python train.py --n_layer=14 --d_shared_expert=128 --router_score="softmax" --routed_scale=1.0 --n_head=3 --n_kv_head=1 --norm="rmsnorm" --init_std_o=0.0 --init_std_up=0.0416 --init_mimetic=0.5 --lr_mult_qkv=0.4 --decay_fraction=0.882 --final_lr_fraction=0.05 --train_tokens=198500000
Below are experts of layer 2 (counted from 0) of a mixture-of-experts language model. Rows are named router (the router's row for the expert), gate (a neuron's input weights, with its number), up (a neuron's input weights, with its number) and show model dimensions 0-95. Each number is 500 + 50 x the weight over its row's rms, rounded and kept within 0 to 999. Numbers have three digits each.
Before each expert's rows: "mostly gets" lists some tokens that are sent to it at least half of the time. This comes from a sample of Wikipedia text that the model never trained on.

# expert 10
mostly gets: " |", " the", "The", " that", " —", " The"
router:527437501451529573547476495514515528454488481461386529441438536428596494466482520485591429488516497462516475448495542495428473486522498536484544530523441409483487470502501636453548484518540581487555575623551508495535557563450412522514499435462514464458473495394444564532424478625451496554
gate1:441462551548430522479528469577414496477521499570495447478459521549454485439485514581507444492491414499479513436503508565470465489516580539481529558468559474515509544604578594514456432399435434541463513385539497501481378446466502422516547543437472441572453446502536497479494517438539565396
up1:449555510414497545481541507436616468495500547583427476424545458573591584515493528409410446526533459461406489451536409532544504405521527440526493565496557528500540414561537505472473528589547518540452508497477469570501539572594533522521463477471403498528467508445480508496436502501416472551
gate2:363421555494516550404488428509501495497516496432442573451507509497514535447463550571388519494557537479500462501509525510478492580374475513473514443525468501446438451451418521607598436485489550462500493569556516528437558466476545491454505502588525509437567459494594441443528546579528531517
up2:484476535497471474531406517508397540463429477554486480568544535414491481485578488496520459484528389471558424516475538498489480497464473559519540496624437495565437431434524464470469622341504545442501485499466517606526461494470487519523490455448543469464483403501492501547537562599492544570
gate3:489441453487585454501513523575549492526531547373542379527528500502533551484491450494520523490431619493548504506554469430420567518389491442436501477475611592519479574486564607453535501564541520562486471468587482501543483493427411453502522504524476567471452488502484458551459474477463457437
up3:522544541466551458604566599552539559497519441452497514546465434479400505466531447484490510601582451499600422525540442507578556480503467544496463513505642488499503490467498536532499536554508535539499549507548487507534466388410536610547579503506487520468513585501571461469443483452544420470
gate4:602389541613520462480483498549425536482486485499504547448516583497493456507373558486525491533522504552483459517431426532426550490568481495546492443462444495520453494480512515500492426498440466554481590539380570513443436474459555490520569569505593535511508481507436491625500486389520467459
up4:521448497471557464393464441573452553552499474482610471411589519493509420403457502556496500576406433495432489531478468537436572476482499466410466474560509532479462531410399531467543402504475473521536546479422527542471456454413528445569520522524566486501397501489514507576512532534451498504
gate5:477460403530435483510491478454501508471542449525528449536524600570491489432497534580581487384578544582525515510493552494562582607518480542479441545419395458433495531511492463572491509451416494483468520553530440534439426509485530493395403531509491528503471432567523523536579475468569452542
up5:580396490627507466494485470536409439571549487539598519448568558526531516483604499534502538347540487471529519483511600513462493514487484557505510536509448495446469516501411480509472541353488508432504453463529480505450428462472542548455503552463468577474455461495525463561523525429585472471

# expert 14
mostly gets: " 18", " 9", " 7", " 17", " 13", " 8"
router:496561468454457507517532457532548507511435551554540577467424519495529445472514436432468585366433515512459535501464498505483545501475550486482526524470545487525486446562518439592457494540432463457515521517573534498364458486469501377457605608451480527544502500578483511511420413382479495521
gate1:398469514485464488518537594510515409480529515501497491519472493482515516429512498469435419466519438472451480413512539606396400503463473519467590450434531469497512471579496608587457411539556505529479589594519461468474406488567508555509577525497515428482469415507533476420443496453536463496
up1:442523517533492532539494600421613495518593556540479540548466466497492480419465468480455427440500463383448495429528490578484473523546539479524555518407568486512541470542487537549459478564580497487382525538488422540454462593591545513532505551425463426508444399503532486456519503468468437455
gate2:381463553593584541434538529565515551462458460493577557449430490536570516552557536511462518504450591421463460469506529496560469542377505510526520509511542479520524405527491486577530414548541454520527482499463568452461494473527473454556485508677511494557520438516533517504454597443531499499
up2:555447496489469470499385427529401524469460478544508432493575567455464522472501482472554496525529464542541562564549457473472515450417462478459527433474339545583493575435415458508491571432449599539462472396437544564518518525492529562527465415455539456460470532533478427493506506531522459513
gate3:468492520496582546496595559497513499532519486504526372444481460465454550476557500471464551471438579475513562464584487489452568511493566464467591466453598511535449558535620521418512450587574626558471554468520548497446427518441406449445550477573504519506492438507476480522548499465527477458
up3:565589486475493392583530585527554587498540456510472505597400463497390479505503516530409505520543449483594536534515468567549513515527493607473436545460556497498546510494545550512495577588551472492502518470496485509438483486482598535610528577512539468497541596476524538434480448475557427482
gate4:499447472582464458495510440520518493486466469501566498521523560502501487572432579435405451482570520455544482472514431543388544540535488441528519502459491538515527507568504474517460465477453486462447525551354585505531525448592543542543510636518509638508567483571449457509536454420521447438
up4:495423438542529480547461441553484552544480503495474440560581453527443449436470515577494504539498521519545488423497395532500652505501398522492466507460535561520518584457480494528397441415419515466520585456439514506517567385506493484538473551508537645487528577505517481548532460503477480477
gate5:500432519482551440417477484513481505473501370564523508586453493525575506494483439473609534473517456548611558522506494521494434518458475570497576450494440524503557542610402505615478461569562528567521490456473512437556400520484574530495541550479497498495528514525564525633500517485542451537
up5:497557539552453452450472532496508472470567487499486494499557584509470551517650498510420501564612397468558468474456524425475487452462493571480516578435494551412554451417514546416502570470488479438517526483507448594488582567474527542414496470465447584460441519467512437420431511521505505479

# expert 6
mostly gets: "ers", " not", " her", "ment", "ans", " him"
router:505575492567508494488506528538429414522596487524480521452541484608549460486536499546493484509484446523437444480449573540393543561480639546463485544619541537489426459491419473467492439543482431552526450532504523421485475479529496416537459478462493429552453529507483548477468596440449393447
gate1:402455490573439509529570562523481479453461474510418473403478490544466498467596533440379479504541499575479479380461533582398468584531497472491515542481544496540483445557563640522459473507503479605484513484527518436527488474564491473553586495436460534569502517481455459515412535477503480540
up1:561555555532598576539449499446589511408484472535493425485485375510498499492492547523355482535508432443516534455522454546474456437528503534462458538487479568508612409600440505491520546506532526474439472488438476550525430423556544534530533558435445479520478494470494458622444546505488477509
gate2:445432508484524501479608569587472576417564513454543529455471627536558459427480526488463453456522531495469528476493454531543500611481512558537555512467582533502591477539568472577554442486539419603436507494511509436457459519509505470485510513583564424528612490477533525526443511436449472440
up2:492463471483392539459457430531490468570409465517477499561489464445450535622556517497456456585451525466526483496458487521546553445504469468493503491540398566498504528462400489494503596493478588495543527389453513492505482483525500571496456457485483457472479555516457429566587472582621493633
gate3:553438436529604380530585536511496514533499523446455450413500450559417539531491556578511545534489512436454497515539491390443504558464539489570573498481548508482497531418587509462519472520481595538456516451595498478421419523455442415425490503446487523524558528489411437558453464474514492453
up3:447499505501537480563501585492474505461562422444517494485455414453462401490541498557438492424568339492560497508541466493462429525540547619480519501558551504483516480425540523465493591475455554442474458491465469529541521525397564559611560572480525490537475485468477603462522480488579449491
gate4:493480524518556525428526475522530521441437484505574453371512565496521413634522623563511518439470475569477505428513412490394485528506464540564486412477524513483524508523503471495530487469459375496518540540454571442484497525487557488538570593461444512453492425480525464588530434461437444499
up4:489473505462609492454422447585425550434509492525495564481481461396481489496589513552453520568571476536491488543474463557499532407518361492543563391529531426492501523511499522454455475488496526607509492561520436466509554494491570469546543530531482592546492483451555507602603449569459513475
gate5:486486518528573485525588465481465477511500450564527484386495441507599434436519495453528552492552471469523514531529482553499481534508466487400504526434387463570523462535475524512512471526494521534404466505529536388484489573440568420519533570430519565485395560569453534621484455381525538480
up5:553510587508570425492568476562444399574567525460513414527536448470553616501557507489466565477577533441573488500559572455529527453429490573530517558581554529442547512480517506492529553553559447504527454448590558589510419445513494488449464531423424510487567516464537451500465525448544507550

# expert 8
mostly gets: "y", "re", "ue", "ow", "ain", "ious"
router:521538597466472460451518530585516524479496574529525456610619411565473451482489522596501499494480536398470474434483568444529517406516530565365450506475468556497524566467505530464450565535544554440506397498562564545488580569491541485550543464501508508535511494544545590490556540505551478506
gate1:482522457509495466462545579438485502484499538556485482482534435505429584467553512505410458579541485530494448468522613575471381552535456468440540574438577552516534430659574494516457449462527501476429559499441469478568439528486509471588529510479438534573539521454522462499462458498584526437
up1:523587507457500533524501512416565553450534488507526481388493471465504557466589530478475515429506497461497506460453454479511495425493472488583533562547499427571548564622503473491546499519535509472460535452433489593471518635538590479457576580502415537597504400488489557525440543479417457516
gate2:388425462450505513459467495496486543542493494458497514513489443574470459489474619523412497475549558456553462430464553614571459549422475515524509484516503534540510451502509456655612416464520426517510445458545567485475475518555578451524525483532403446581505492445499455523478502506541402529
up2:479523479493510421539455568530500540546507463577535476530521514443421591502480410472465497598506544531591492546556464506550566542493456503500542484517424555546499504511475497498466547339493466427548500444568515630494410473466551509544503468491526531449507614544571406485432535596504504468
gate3:510497473548620490514560499510531516533554482509468472519529485531475502563520530456511436468502577518538528417489434488438625525446472440476552533412510516519441606528529523509515512520624527533408527353532474447447514568422449431503510485527580570412596458483484463522536515502562472567
up3:531530532575509558636474554490594605467508419501503612527456509403430451594528527483466482544566438468548588479542476538513523514475492548495460482532551462521456560409463540537505530457509493436528581434492533458462470484340535536473550500539555556487516465479557503506500436478471433519
gate4:564496457529561489415522498501381610537506473460517548496489538451509416536386614472479431397483526519543432454435409557531398484572459532519508481472455450482474456504519443501447466498455424508399545588444539570512455575523519518507504541535536515496574461514524550485453453459462474452
up4:487442367467549469435479510630435539500524512483486500532487441455551369507413579563394426459449434486468419472471477534526496492465433584488503480527479494444498542416508436484461438466388498513511522480517565500458468524459476503477516426526605467488489413484547516416486485528440511541
gate5:483506474486493405528572460512468527497533483556464601432458528478577559385519562435512589510527504579580507496488501477540467500482530414556528551397502570506569490596458398567532462599457489439471530587501456437541538467449506553478432528481516582501480535584480434506543467446533465534
up5:496519531504572493428418453526576424550539510456549443523495538562523563584573520428507484507529442494513484547480498448511552511501458597480559553520449568446513442482497501526567573406595518552569500451482381650513518525552550551467420537470536431531463496411531482506429547503540500472

# expert 4
mostly gets: " has", " also", " have", " only", " and", " than"
router:451532427438543456376448446506452498571618587545567486533555529482532452513496491524569447488556497560536617535495539514567479484449487507447419536423587508440491480468451439494419472507465549478491484653558504478539585495544485539500422564479524451508448492435504513485494529584479497533
gate1:437489553444490586439554564530545478535496554519536526514463520576516512430446492462475446459529440486420498452551451491490512503552504498499587580424623506538555455593563470465457456544534493569430457508524550415433406486556489468584616437522516534503506548517544437516462422494569589504
up1:533589544439491621516494507470555488510537519527499527439498464441479517494472461504447452380558467437435492506553507552477481497508456484474523519372581501486644430527459474489418596570595621470459462491523491485469497512520537540428508553433489516569485419520580504532481459520576506550
gate2:363434540537616545456563435463429558457531482470489463496480545522496558498459531495375538608483509460557487502522499436584497544397466494523548539474535487445465441524489553612491484503545522480547488510612472447512499459478530441429420535621528457549498470440528486515477546552496456502
up2:567494482569450553570451448562478550475436490497468563511482564390556511467413532436571525531489440547402435484490481495435483468407531585531541503563412515577485456479498465407530549458483482425444500456488470536469385583429535465553509449521544462490455502504516482499442542458482545384
gate3:566454518606521543524559550536533517550510500453435409434554456486493480469490472513454479434489550525584504472527432483489588566467539429533525531383564493610479462553600473496500510540481519532487536391450457462377520453547511404470483513503556556429510508480458479493464463495486391414
up3:519638507433526456574529527505534590494548486581490555536444438538363443563514528496460547512516353480527467489471512493567483526527538534463473542487424441562495602487556469483543482520578489484508496478509500478561428513436628494477518516545517454563482576534515500417476474481494386504
gate4:538511471525559427484455478429544482596429441562548531482528458468546471563538581476582526461475505529548504458522433562491442472528467474492469414424406575405463530570439417563471438484502493548446564613426507496518585506613447551532491519509604528443528518516494476525509537531539549525
up4:584468515524555562408530413481473519466491535553539482436507430426455446398519563550472434497399459532468472517457383510409511537397497472529466461473469478533424549445468472535424465489463555444487543528513480464423423543517517507498404565562575466564482514500498442432561544552502564529
gate5:410499440474564464440509526466449476609528489508431411472408489545578591479529482508548506518556430505587554480544551530524451496516448550450491489338466442480514549504466504558527436615429390539513496538485485451477414584456438524482488584447509478463476483509534472506505463460469454499
up5:493546540513520481381520577510470471493568488424391454450464534550542590545537440512494580530554374444527542487566606511488531484478514535499517463458456484464563524420455540464527520456498494531535511475591509536543471476497543464537480550480495373564472457490549479441460613478379545452

# expert 11
mostly gets: " Sh", " D", " L", " And", "ik", " Mar"
router:495655573428468510505477501460490453457517506503610546507531530492544458519453502541568518543584439427488506519532406506551436429524573532511501432487544508463437515461504422453507477587493553629444491506442491421514463630524514568500507517412481447485423497537527527478460509462474584448
gate1:428515491563470508505546502538509474568456481513467512378445493571516496467483429439480547509532465572532510481527534605518419531511519453531581565385542471491547508593522559556426466476534510463392526494476513466482402458556424492559537494434431541551516506523500534489372555498592596466
up1:505597524437601538470506517408542508485486553500532504388482486611524527551475445523489475523539433425494518425535464545582438458527503461567517484460513453535622414570459457416507545508473589508436539455529505525541437559604503516499473551424551523534432464456476487571433439462509458479
gate2:381462518456521509448568482546447516504455509485508484525462519509512553462495523519420509490538631503456390579451545538613498567461500488506515458460535535454405519513469507571562414578514451509525528533497461453391473509528445404479519604592423400587525485518482536506459460500531516465
up2:512498549561483504513454549506459502535431467533494480517536443461482512600508547516497592553463503470469503465443370465524468495474509514523477528615425541530497503482477531419575660484458530506576497404495512499499406615533548563561499452497531447490453576445493499561489593529566453591
gate3:526466470521577462542535484559447513458556478526502379531484588562525508543506487458517503439429480484518546479482455444484604509552495417536543482488537500522442493523586474511490444615506484516522514440488566412403522458492492500532534554636636573493527531492500501571496433475562394425
up3:484500481484496554544524593516522531553586515474474542571460409450489481514520502591569542453549363519544402610509553466500499523489400546444486466562487464472487485490543500599553582467512574454510477442578452470521443474516593507535556445428560521490540546482568483538435509587520493568
gate4:425464483536557469485444503465471540515453492566508540429479552524541388554472539382543458430468520553569468511462488578466506464570493479569542421469422488449504562514527487543511451507456410554404448537376608478507512526623468544524556587417494496521528484538500471580468513490515528512
up4:545456526547535476510531425568517515505493475550545530491535506451561478420497459585461445484421494552491545551503387521475571530393419483481492484454510416519428531464374471513482421572491491535484546464476475468402571398514415567482549541560495583443443525456495406577496528531485463525
gate5:488455506506502498499502464541495475497499472543532494472456528470630495465534461481494545489446466609524591470537452485456598518483473542513518558508416552460542490533441489493544461519404401498578532475480552521437457535391452519487484688437498607467554505584452503554565491546531427488
up5:532532519496552496402465525591524426570413510461500514571466508587550563556598573494507542496664490430516519549583484569489547433543478543523507580551414465481453464494547447509461572494536506559515480536504443489554559494577513493442513517569567504564411524519430515526435469521511473453

# expert 12
mostly gets: "\",", " area", " family", " app", " ===", " there"
router:446469483603484510588504521473478493491447546505422620568491473508466628502586457495472500551585449527478395379551552477530465476472478429563507518516528436505529536534549475562482539436479551398492509557488490558549500414475534536505553463576409559436494504526522409467445532517503552491
gate1:491496577591457459507564571524523436592499528533464509558534492499434532404571506555486534521543454584501446468522426529498471467483458536498554603504516493588502473508545579610509552486512516553486574452536464590529459442530487460546593434540530536433526456527492355445461525469588545510
up1:497484585498481574482485532446602485457465507472478443527560473526534618454540502508517471390487502465475426467538426518479409460501449544449564499511542507590493560598523550527542556520485540479516560450507496637461464543513533497506500554445415606496442442462500420496504537516466422621
gate2:499445524511617607475526469533433501480447483535543523535538508474506537533517483521454505589479555505450522499536425540603590567474610488518556464446523545553550490565514592534514430459433435546542571520501501470468546456429509443432583469544464435512549568467525626589571473521506501479
up2:551531453459457437517460442459408497595492531530530505493641431462554472564515471565559521512474522431461448508509474526498468499375531583558562436553467554584563535474447552536522634435412550530450448431543458543513397526519527502496463489493522458475495503550549481504453563469494559498
gate3:538478506548518464474585577527453498534552494445495422522516463503361460479560406437458550456535526538485474486418448447487541552505490414470554509418514580467524535562683521494493466528568537530499526398502499446465469601472491441563498494600495593478489502494486485487509541430475485471
up3:531436447448468486607534533534599562502501496500465504562436429537437443417528515512429548496543433519520525493559439463505516563509555486436437530444568488505625410463513484622524646465541533506473519428495469509548495526479542460542516519494509491406576562504588490477460440434536499491
gate4:542451469566530468451450460530500475473395438478446533456538548415517433561433512487479553513584525543425479463600463493421446438554387441576538479542497450505568472503535486560506469448477539485440483561361498501545599555534579503527594504547488461468496528548490469603510448503509529498
up4:503544532526613506374452459556457468462496485515504458508568419460497421437399481620560511515433528505442558559490468497498548471527464532537481469501557535437560577495456504555522409564544582508479581557546534485499531518508488482464513508478507513569458432467493527576503553560385624491
gate5:454511480508473485525510365498433497478446443497485499504451517568618601473519493452515594528507541582503455431499537525527487513472494530506505508427448469494570430559466538503531406476443488518469529576525490345481413452450509371481440572491471503540483459519492516569451437524524576412
up5:503499477446513526486473409455489408554462459487477552546517602530514625393522557537488551524636460491569489484427540477536574482468513610530507559419528474463584398539459500418503530452494547542473489532539524573549532518495544466461492503422420433478486470471503496488419452545527564553

# expert 9
mostly gets: " his", ".\"", "\".", " music", " a", " Christ"
router:522445466421537510534509449464509410451432482502436479516452513547536516533373513476441532522511582490505510533567379482564500513588451541557513516453417575588546540473455434458549562585379503488528567530401479460435432555490515497455439550489468543540508494466498485526602464478523440532
gate1:476497476506443443472565514520566498473515592532448430481438486488465613447512485439443449528510492513516485451571560617478464529475483431546577576442503427553547520559531621542491418583494560493421552426401508481539478514563443511462625564470465488536521522500500490522482559489524587502
up1:502506479472503544527498469431576458409503560544480459443445504438548559509500512499493453423590449422451482500508513537517565438462517544518517538475439472526643488646608541525451471572500533488454528547462494493508476461578606518468558523439400562459460387496461488509548556476487525550
gate2:474452539519617530444510429511507476469464475434493396526490558468531524502458588610476505502468528511514437465450425507530475545452532575550505492500582553460477532484437490576574475523476491495479462563511525487456570578427462504493491619600549463570375475494465504617464546530485471413
up2:505543518526432490537363528488469477497581531590588465530531527502481461503571458480550498496545415393488575489434565478512479506474542504522538421535459555490459486440490461464460546401476527493501537382469523538553419595463607493565437475441520424484480552502619485453450496451474534509
gate3:521480493613545432458565556597522484519520551489439427461399476534456555494465507459498576444456589474540515503529461491515592532501467419528557411392537544471500566554633526478512487573525517561442532461546503509392522478495434387435484567492520514522509488492441432504506453499517471469
up3:528474537440453514513529568530475577433589444501433437531520499462419536515522556511405476522540395515544493535506550571479558478514558601472474520503532526566522428478533460576421495517520527522586497524476473447476555392366610549520474435439518505442542567496472481476537495493576419446
gate4:523544475546523470405513466495480581553522477439522499458599600490452400448503516416514566443442473500458496466536475559446548510538439559594465575547529465502468475588467503547541432457463412514438549554452601554496523493510419381558533504530493557497588523467514454563496507553475523428
up4:522491503523548468446485434613560485557633457511530454516593457552474496393483474602515464594482474582453514536513438545540568472510490534555493463587545503517493519469460459546560492559412448548527459446502494507434511469450469510583495518513556564510553621510550449574514547561418516470
gate5:452440514461506473513559501501555548459501462545504546469453508543630468480396515499586558574426468585557542499530465456515501523544483516470565546431461536487527524583454450499513482543451442461478498525471423396504459494425556474454514541479434543482548378544488502566633437410461425496
up5:527571478469477472451442434491562394494487545470469522473511545513571623488530553538448581528505474579490552497525586532465571506575432535494477517400534511411571404434439438480492558474488498528488546476551461442509511587454547545481534547512436469411499580469550388570541458467505487463

# expert 3
mostly gets: " On", " Man", "On", " album", " final", "′"
router:530555512558512461485519569509557543543525470504577428483554445482399448594596496589454539555386481479532490530467383454526485545527502471436472460465512610503526538499575501493493500580535434492545507361528553493571490527475532541475518451556525406546568505491561586503460449449463527487
gate1:384561482488496533548605508498443508527525458546460518498500523575458576453476490499479553547517438494466448470523442519437436597493464491472565519390482512569614438582555570549455407525522538460440555485484523423455480499469436456559573514566514471513563451499508448532425546466593560442
up1:492494491459476511389458476455585480518520521464503478436507473477541465513557517502514438423563476495460602471534472591456531446505422499557552516577546512468577535661457518518523462551577530486538573557528432582531465521547519469456501532422422511465442416424509478481591507550430408492
gate2:450403485496574477503521614509533500465465451468515525528497482558513467533533538446502527508523526513521548502534447496604479526524461507547524536511474526449571451529477361546573485508475406596526559438502469448396506572418545372583491457535433454527511473412571504472489524414487403477
up2:547451515496346543557479512512447529501465556556568457486517519408467516551562545481529498476521563482483580525482452371513512524533545513523504527520361566551489474486426499444461607442454524502471502442439491514640513569439520562457473402521569456473505477505520475584481484511559530521
gate3:478470498523563511535609480494509515493539471515498485451429500494499454568504539497456483455430614503440516443496385480451596527555504505591524502444596524404463585544567507457547498612552481510494602436514590476406456540461387503433492481530504581523479463454505472500527432492470467452
up3:545515483439483637586478559495541454528494480520446498537481487451430478468532492520476536524527349487640540542526579580454431454450457480526460427553554507480517556450473573524580570466509537416526506425551473513427461497414556484550535507493504536430552461453569517437482506515560503544
gate4:533517494565655473482451508506453576556476469495506511504588580492565403557473492506594529466472470508575492551421428558459509561623442503581476399462471491517494542540497444526473467556490510545513617519374500563506528529534459513510477546508533568493516511475443499552455579468482483562
up4:449509454536544418494427500518460539532576542575494419572619420426593476464459488573554449565483482612470496588454517506561488509488447476489524429511511432543460550508553439497506433563501532560475562518489490469428571502521461509577426496485520618469516520526532461557487599463502564459
gate5:385515523470510487483510532451546453502473417519521435513445544475628527458536511509508527546568444590522590496527470531520510504568488501472461506415476472483509536561513467549489487578389462462439583544516466435494436539336512507533499624454436572425508500531521479498494412541485499427
up5:591522401575595492407462517503527462497488503442483448410464439444473545497588460588480525481598540447558518506539490398581572520524406576480494532514477507443506463444522504481403539541517518450568500440548387543487450447462461568438555499430509490441445532472524533506467487529497524442

# expert 7
mostly gets: "st", "é", " 2010", "und", " 2013", " 2012"
router:594505508458452524393495421425523475528440543513441453517548565533430559433500603496483518537484410495458465468489498518466421435489531583440494463541598518518477517441405471469474530426481486458527478523509563576569496582546619439502532492496478443548435537529474455434498475621541520537
gate0:478529539455402431538574517585463415517472526414455539572493522500500575451511480490513558361576476498495409408568557580545532553512500497390498471476547501468503443556547523544449465474510521490486532521514500461408588438455558478494511553560411500478440455455457523564438485459477572460
up0:473538500477564532461508442436446457497513478511500452419608539611509416534478544490441568465533545525528509551572417535476474425505418521437451461531385438552431589521568511443448475461416431514530597496544544497471514440425469471484433479579498527500406489511475548426466522462491455477
gate1:409467449504438522548519485498537497478522559526430493460487512534548532436503479464484434519521559508539388436463501565506480495569438543522600551417539453487483468558508606578446441508451489503440450529533471473451443426512496468562690628482502523550472397479509479475507476501545497466
up1:409560547461488585444471510438552511444499589519465439466527498451472513439531514496551455496519445418459476456538585466488479443495418507481481585496459531498503523565554545549554543506528573498450570449430439603508428570642523509488551465479446509511432365405481519535516503554510537492
gate2:418347475469574504444477472516430579471459529536453455465500522488476526448548538552484468513484582555504604565580454560526525574453518520539490425493546470502518514551465474587561495510517555507468490527494531453473497580358593466406512501557483460548526502448435483608528535521575491526
up2:452442473469583504465407477527396516508428475535511438482563523494503526519510574541514470513530500522520583487511406494510493480462510587564486448547446511465608552518538486360482617383476585468490454525517524512502430504466618564455475425499493501472500509485457526554535504635544481492
gate3:517466573573531501565510535552582576565429492466406452489547538473439462561490522393456590503427558485500545512609501485461551582447469387566534500474539515491520550518543542494531460582530427436452560411568523535491541570458501548430518430518507535483522536539435477484498471460591459499
up3:544572437513442457581483554528460629491508432445410431560455530497487485496570578560468544465592449545546403547576518562531429513410462511461455482477549494512544490450466513574541543517473537496499570465501500493503483498530632521567583540511464515503533578490571509475565464508612486509
gate4:475466425502598450472531492471518551493520467533533520436563560480499513515413514450497433448532538577488503540492395584422465486577422455544521489507511414443448461549473502546440435518412532534461527618426526450500553505548534504409495570447528530427619422556529455543522490549447494456
up4:504357426485522486471409470520556575542582486611508488501623502527542433470515534563438426507491507512471500555497371537476500505482374558507435458525560456500507473451460451524511510585436535538529547535569553490496513465528511476485452508510526673502447495478538480541497479520480486548

# expert 5
mostly gets: "red", "our", " used", " station", "air", " south"
router:469514538503470529468456528524470511530491414471513497487578500471527431473510559492461505497464416433508453614452569501461422494422475451402477515582429541450488487525419455508528519477492517478456444585496470533524601555607531599609459459447629541482490478508571433482490586505558555527
gate1:458508498516464472512559444557504497479520492540431531480500534559469533498529472506523471598447542587517417500482536584478504533473547498548542631417595485481474488582512582587568423448481460579458552495538544469474509508548545427490617487439406462573524426439440470456420456498438447478
up1:450522550410422525527508486539529474397504562518488511499526472471499464454619577459422413452512487423459467519505526519506451442502429547500511542546570467585531373604567552480490522514525551505504529499580434542533490642579501504460473546451437529573474451517506461570484464547477504570
gate2:426426494517602486426524477519458498446439484432430454517446506413472444505509443521470447488446444472556427477470535465606597546509606491537521447543558523453500528481446459580468415540498566473516497490535517400476588500470488568491488531582554496499479557523378539535397491461547549494
up2:562473522485501532487417485532490609602418476515582481547492544512545630483500562514478487491552481382475484536404478456527549505462548462481558495551461564456548467444542505586494549390433502532580541499566474531485490571515458470532538457518501509529433442468549432531521485651452517483
gate3:487475473561584429478540501517523518498528529536414446444564573535451538426500431448553528489419587519557516453496533469463639491440540440485515558502608550559421518541605561543471487515547523474526483452588526484453510431455457465517498549523542597553482477517413414543540465435506471450
up3:482547498511575494516497526461515614645540512531477488463448513526465535491594488483578522474534447518602494443507424550543495531442513531527467460488577565476462636398490596574556489520564534490530513470506491484541427472492545529547538523510522465499622528452476560495483503511635424501
gate4:572483436524588517425419494532466521593427507532495504494561514403500470521530577527521526539557452536503483489483509549491534512578443527472488450493529451461529526528519423652491472506473504505477529493428549513514570550504534551552490510501638523478671379501450399532502526502468530510
up4:509494458438609629420484444563466502495447419495466519517570432487588530505515523623513452530506418537455406507461465566478548450542504525490496527445542429460491550483452449535513464526461520451548553534433547476472537589472462521603539506517550586525523408502498458592483474535412480464
gate5:501475521587527513412566561492489552480458421472436478492443454578634557434494553465569541464507472572541467448561486497514530505455448540497468493396547486494556545546472473521462484590460444539493508527567441424429413490438494496564485445522443506490662456582505506522526484478562520443
up5:483573421522524509444475555489499458497544457479421520409479492526480607408628540544526550505586568466588477492511579436550564467497439547412518556558474492404601409438526464453499547454503532541528544496499525470503508474479515620520501536505525495525476477471533569497427573463532502418

# expert 1
mostly gets: " Le", " km", " ·", " Y", "\\", " JPL"
router:598494534498500510526480562442516593496521508467537469596496425433513470549476495463484501522566527483483544584563519496527509547493442519509527490490509439432494405558583504538475526452608511587489514400478464548553483457605472518511510427522581585434588583522567486443617550558554468538
gate1:345492538530463438455558577508523438445509491472502471492532457556495522424603481408472433510548543517530412436472442566474434560583437401469545544498534488502517445570509524603486485482473465521525544534482576567542404517561534455521553473496462544531531440545505487389504545511547506550
up1:484602508503498520569462519490550473475534476496514478456497501548506467443545458461483452571526424401455508453511422491570469485525481445555505514493514430530559469553507438467406577545584541491475474490432535546544574585630591618436487528486516521538462387501505453452447510576483464602
gate2:401491566553518581524581501531488512461542491435490460500548487486540483476445525549501532483546496501501584540543481476453562554438538557491523415469555472462469433466449523521603415558529439503572523548625574522490518542400553421447548546525415384550478531510505544421502513474573466576
up2:561513398463512513481445478503423500559492511481503471474616536520547496508527550442555507537468573482547528544453445426569513508474477482513525467522402542589528515505467513481506525506369569531530463417518471609462590576497465443487538454620484503568467529456498486475468492575374500607
gate3:529483492508517536504529531574533550556440505498499485445463494418509535491473526454409533520411577540499504476552456460460601533354516339542555579484609574529486515509494564484571544483537490532502544429500529477499509468554517525444520499471499545440545414500462391502487497447569468393
up3:549551461457472546532539595557478472528513456497545468522448406535375521502522538536536558529493499505591464469526447532516513516443456498536481462593533424522523533379465433565534552484619533549533529422458532456602516442449493458580606521398515540507558523485501509442437491526578517509
gate4:533451541592604411430478545538482476539468525536516542445561534549443402535501522522571482490497519566548435516463463573505523499529418492572507431552428390539412512581517459524502471445437435519516509494363570565510522501545561543534481559532604531530524510465493445552490485420526466491
up4:559492585487531478555481497537528475464513527474516545447567473460512445438483432599508495559489513502450398553367490557509514466349525520525533451595508447546497512487434544488500460597496449528544576497479444506467508452517360432562459524538553561485439552426526509552491537493436557453
gate5:499469417540486497539549439431453460508555487533479470441539543498576495487558451443576518484496427560582490468446524503461431502518502607484451544386480506374558476533437541468492395555520369488525457509519489403540481556440521519520423543427549518468491527496529547589483444449501436446
up5:613500515499546445386500465455559477579499546438488445491492504445457624470576513494502556466567508415522478502516606493534453559459478599476518536532430461486506467449486407500511506469554468496549477474510453559503498440528636633506448545486517555420568580480480502480504450493538543544